Experts of a small language model.
Size: 10 layers, width 224, vocabulary 8192, 32.7M parameters.
Experts: 128 experts in each of 10 layers, 32 SwiGLU neurons an expert, 6 picks a token, a shared expert of 192 neurons.
Training: a variant of Adam for the experts, 449M tokens, 4384 steps.
Below are experts of layer 3 (counted from 0) of a mixture-of-experts language model. Rows are named gate (a neuron's input weights, with its number), up (a neuron's input weights, with its number) and show model dimensions 56-111. Each number is 128 + 24 x the weight over its row's rms, rounded and kept within 0 to 255. Numbers have three digits each.
Before each expert's rows: a language model's description of what the expert responds to. This comes from a sample of Wikipedia text that the model never trained on.

# expert 25
What it handles: Nouns and years after the, in or a naming a period, event or setting, e.g. war, stage, summer, 2004.
gate0:152085135154160122125143065093156116118094148164114126161134136127130141146111121161149115138133119101161133127148112100150118145141092140128141115112121107147123135107
up0:117188120137099090138113144127121146138185124128156093143154099119102115113147170093121116134147148181117078137131141118137168073129117117124138088175126140079140159151

# expert 39
What it handles: Separators and fragments in taxonomy, protein, gene and chemical-name listings, such as Pfam clan:, red-uctase, semicolons in term lists.
gate0:149103155076104121127120160121096107111126134124134127160169124107097100147147127151077120098149117089106138164137108124163131137137164154134085132092081135140123099132
up0:130108119106145109141132153159157118103137113151093136109101132138124109108099175154109147097141147126119159131091112164150152120114110118155126163117131130105157121095

# expert 44
What it handles: First pieces of ordinary words (vers-e, lit, b-agpipes, di-ffering) and colons or closing parentheses, often in text about language or literature.
gate0:076148160128151149158081137119106131158102087151159139099070165118152144119097136151150117121147147120109092130105139137125137110119137097099126119126171119106108116170
up0:120153147150145138138132092135119133135132138110123112119113181144123129121102135113103089094158098152123076110143141141205135153100117100143146129087118117141112165107

# expert 26
What it handles: Mid-word pieces of French and other foreign place names and words, e.g. Pér-onne, dér-ange-use, plus "Area" headings and sentence-initial "the".
gate0:111123141152107093116144144118136102146118177159144150095114087102187099123139094114095143137121145164102129117065086118162086111131091107157163138148082143102150117173
up0:148181118117095117134124075084121124113113166137110130148131104144149160108161179094131097090083145157148133087122169143096132156134107115117131087151101124137112101156

# expert 49
What it handles: Function words in corporate-history or event narration, especially to in "changed its name to", plus since, until, was.
gate0:098121111138123115171113115149136120146130100094147108146150134200139125145173137127140136113127136154168144133082096115093139156087157144129132109173117104127106096088
up0:098168119110101125134093077109129112145142107107145106128122129177131117118131102124080109129117180112128131132129118118095126108099134059135152154147085077115143103140

# expert 5
What it handles: First lowercase piece of a longer word split into parts, often verbs or nouns after articles, such as ev(acuating), inc(orporates), sw(arms).
gate0:075128129076174117119086141183163167121094107139080157176129168120157109130141120096145137160122152141142107131119182106116156136132140122140100119153136116132128135118
up0:129168164171120166148144150122165091127134140150112159135143108143147115146135118136115150114154169101081143082134156113152117111139119119162139147143118141120141098140

# expert 61
What it handles: Word-final or inner fragments after a capitalised start, in names and words like Beca|use, Boe|ing, Sl|ove|nia.
gate0:122158158182132116143165104142174117130168167138093114122131062182126106122113138152137094146146132140148046120151147168115117122154120105112134147161146091158172135140
up0:115142095089112100111107125119102080108138108122097090143115143161112109103179118113117093153104118163098119084140087123165166132072145115112147156127124098083111151091

# expert 60
What it handles: Closing pieces of titles and place names, such as Wel-come, Iv-ory Coast, Gal-way, Sal-ute, often in tables or lists.
gate0:130155103159103115083102142118167161125124169094127135138121157132144135091116124151127089096138105164131108123132149176175126137097149152110107114111147120157136106170
up0:145121127088152097172185114123101155147130155165101141126104116172114147109100122098137178115109138091171108184105111137082079124122100115143139126138130153069150139163

# expert 37
What it handles: Commas ending introductory phrases or clauses before a subject or which, e.g. after "In her review for The New York Times".
gate0:142143125153108124169141143144123124107121147138125096114137127190144131194135151181128150156151129098107132080141134142127172134102148164098139113128165099131112083122
up0:161097107118093168180167107116132151087107122095116112121111145147100129148133101121114111144121124113145077154111125128182129122110148137110095126169152107099155169115

# expert 47
What it handles: Middle or final pieces of names, chemical identifiers and capitalized codes, plus month names after dates, such as (McLaugh)lin, October, (red)uct(ase).
gate0:125097100099118124134130143068175118118120107126104137159127147155136119181166125132156177152104120112126090150091117124117098126142139146126130145108151100130080102106
up0:119154171140162151122135124159112138140108137128159151103134096094120136095091160126100080124159150142139166133177138125135124128094129142171121125134108157144171120152

# expert 43
What it handles: Word pieces completing titles and organisational terms like Cha|ir, chairman, president, Company, Committee, plus list punctuation.
gate0:119143115077140122147130123129170123144083142133178158110138131150118142168115139123160167122093170115150103142072091122156082127166118171113155141148116124082139153126
up0:113156160145140127164134119146113104128134117137140108104150158159152133156122129112170147117134110105135127127131160162153123098135149113112143085099088159166099123116

# expert 55
What it handles: Arrows, for and club or place names in footballer loan lists and sports tables, e.g. → FC Brașov, plays for.
gate0:136136115120163103145123126103163075179116129112064140078096100076154130148086144154157121079124094137126039083090086143122140152175147090161105168129121103129105104122
up0:104107155141149144134123096110146181088116157118195129166097135133145135097095126114117155154107130126115138174101150165141091083140099138117127104141119137132094122132

# expert 13
What it handles: Short first pieces of split words after a space, especially fa, ne, bi, p, as in fa|miliarity, fa|ith, Di|wali.
gate0:125112138159097134172171128119150133126135117129102122141107133105150117136161136134113153100141109142116123129140126146106138152133110139144119140109171092112100123050
up0:136168113110140147133148161135139150109135110125105131138121105132165142139110123105123149157113105091155129159109133106103130119172102148130162095133087154084159087153

# expert 17
What it handles: Field labels and entries in sports and biography infoboxes and squad lists, such as Date (of birth), Born, Apps, Position, FW.
gate0:093149084139129138144126113129117145116118107130094132134064155152160110168149162130122139111155140157130094135113105074123151197107097107113123143154155101190123139077
up0:119130135112145142098100110135138126146150064140110107138086109144122126121116128142148165132145129168117134101143129136126178181133137184113149133129137146170151140069

# expert 36
What it handles: Commas ending clauses or phrases in prose, plus quotation marks, dashes and apostrophes, as in game world, before such as.
gate0:117145127097132105137099159117112116152145144111124132136152124095127153143096100104117088123158089129148096095127111140141145126097161134094110146117137122152147161139
up0:104142168132125139173092120128131107157122150135154113138142188134126113068118078114120145145142110161142109140151156185118084147109128170129180092110151085125094145137

# expert 35
What it handles: Single capital letters, initials and name-starting pieces in lists and election tables, often Indian or Slavic names, such as N(DA), N., Kh, Bh.
gate0:138135103140126150113136171138130103112107141085118154127114163135118153138140127167115158128171119175124151143148152128153167104133176156186145081095153140125107132114
up0:130152085098084124134122117112132079138141124126107117109144121134146145149097091156104136160148106123124117099118126136134126125143129102148163137111142111131127126126

# expert 33
What it handles: Verbs and cells in tennis and sports draw reports and score tables, such as compete, defeated, received a bye, medalist, table pipes.
gate0:133131097103129145144137088141146132089120116103150114130127115113143157100116147133094134092146108095071173164141102103162100129107132103115168137119130134127129122132
up0:134114121126149112143118153151123178160137107110104152159098109171159099133124133131103150082149146143150155133148151117142168162141135133115095145125097121107121125135

# expert 40
What it handles: Latinate suffixes and terms in species and genus entries, such as -lis, -ium, -aria, et al., Genus, Binomial name.
gate0:119105140088184178105110106082147111109120127126123142183156126138147137113076125113114161137117119060110146147138085134120061158146089121131107089126106154163141109153
up0:100133149131136095152173127141115146158131125137127131103123172127133121120112097146188104108130123136111136101073165124150190126127158116185177157176132135079124096106

# expert 59
What it handles: Colons after taxobox and infobox labels such as Kingdom and Position, and prepositions after born, described, died or estimated.
gate0:102151103113119098103146093089122120114134123124137103114132095136133181145143135094119128161156114162104138133112171122108156115113103097140121096107094133126137109167
up0:147140137108156148147163151101130164090139102106151116158152140142113125079114131071146068153148096149093138146126154101105121142110140150159135091111101137186148130131

# expert 4
What it handles: Opening consonant pieces of split words, especially after hyphens or articles, such as bl in blue-black, st in stained, h in hunter.
gate0:122115184128129154122134113114106121110141168120131122142156101159110135163153134113135130085129130101152123084126117107147104111158127135119092113122122097101080146124
up0:100091081104106118140158083123132081126114068136126128077125118158139176126107118122145136114120124132074145149137127129102136117142147148147130154132112113132098139106

# expert 62
What it handles: Initial letters of Nordic and Central European names (Å-sland, Å-rsjö), country codes, and prepositions in sports results tables.
gate0:153109094136155142090174105139129120095114136146108079168133139145119116121095143115131129166171151106123089094127125083107115172167116145130139102142118138089129112132
up0:148087120129157161085128145095154157109109143036139118090171133116116148121146163125177153130128144110123153124128142164114134138156126155148142144144125158156094079132

# expert 15
What it handles: Hyphens in compounds like low-lying and hydro-dominated, and capital or consonant-cluster word starts (Ch, Cl, Ph) in scientific text.
gate0:144110154155138107117133146149124098077122165144078137139110145168113123158120112140106123160131100141106132119173136139161122098111155120116083098139165085129136135110
up0:173103123109091138134135162097100118128114145128144136139108114140134105144104157132093149115165123136113136150114147150133115099114153098098101100144109135122105113069

# expert 56
What it handles: Common word stems after to, the, or his, often before a suffix, e.g. read-iness, own, use, think, mark.
gate0:121154143152130160112139138143135152147093138130111121126146121102108125137126111108160141136134136099114172137131093142098151116119113087109135125118145136149105145088
up0:125107172122149078109180148117099140143156153124126127076148143142133114110185126167109121142111116131130161147167098115142166115153157163173151151109130150146091146082

# expert 16
What it handles: Function words, pipes and colons in athlete biographies and medal tables, such as the, for, in, and separators after medal places or year ranges.
gate0:123121115151157131122095101112123099103119170141126188098166121121147164167131095128152153117155127066152113101144095166118082129147152118103122145087125143111124126133
up0:153130122134105123109128133145137110130087121108111121092156149077120107135130149154154139123153144113125107076143127179114107123180128121183114161127154169133133126146

# expert 29
What it handles: First tokens of table header cells, section headings and paragraphs after line breaks, such as Date, Species, Position, The, On.
gate0:099156098139120168122115132144090101101133125111117140122112111057147135102106123081161150092117135116108122163107118123174141075093148134149139158122158179117140128111
up0:100133115084117132140139131106144143145083159125091131159125131199149162131141098137106109157104124106119128099135129156114124136172092087140151101124111135149133120120

# expert 0
What it handles: Final pieces of common English words after a prefix, in narrative prose, such as dis-ast-rous, respo-nd, unwarrant-ed, dislocati-on.
gate0:126132152099172156139149136154174144139123129108126179139149162118146147157097097113167124140149124146108121063097125130092128186158099128169121137118120161148118126126
up0:117141126112118163096119060082140098100154151151140126154106150108164120085118115143124169185115128134140118169133124112094118131106132115186171160130111147141190114146

# expert 31
What it handles: Sentence connectives and determiners such as however, this, each, another, similar, often set off by commas mid-sentence.
gate0:114143112109102096140158108120148140150130143138163103154113180155097122185183123154144104117108157149148135103151113092088083163144173145123156120103144118157148165145
up0:112144139115132164115126093144124124092123077124148128161133151122147154090117130107095144136160126141127147125076113128096133093140100093137114150151095155119171106167

# expert 23
What it handles: Common nouns and verbs in explanatory prose that lead into that-clauses or phrases, such as shows, issues, throughout, fact, species, not.
gate0:114145152103101121155166130113098110137119126126093139111164098107129113172088153076119106155148137160148161112141137078147144160144134129156124130169130101167108118120
up0:143082140151108085133169143099136127159126128156108157109140086151156093191139127076121096148101129168138148143162110099126147165140142148159163107149121106143117103110

# expert 1
What it handles: Line breaks, dashes and pipes in structured lists, infoboxes and taxonomy boxes, e.g. after Coat of arms, before Scientific classification.
gate0:172123126127149121157129118073153115100128113123096114127102108111101117131155133107122157120130149104086126154108136076141115094173117107138126162110142130159106132133
up0:180150117140126091142126146128145099126114110104072084090098138140147083115153126138115134153101134122119113137110125102148152100160157135122164172125102112121107111100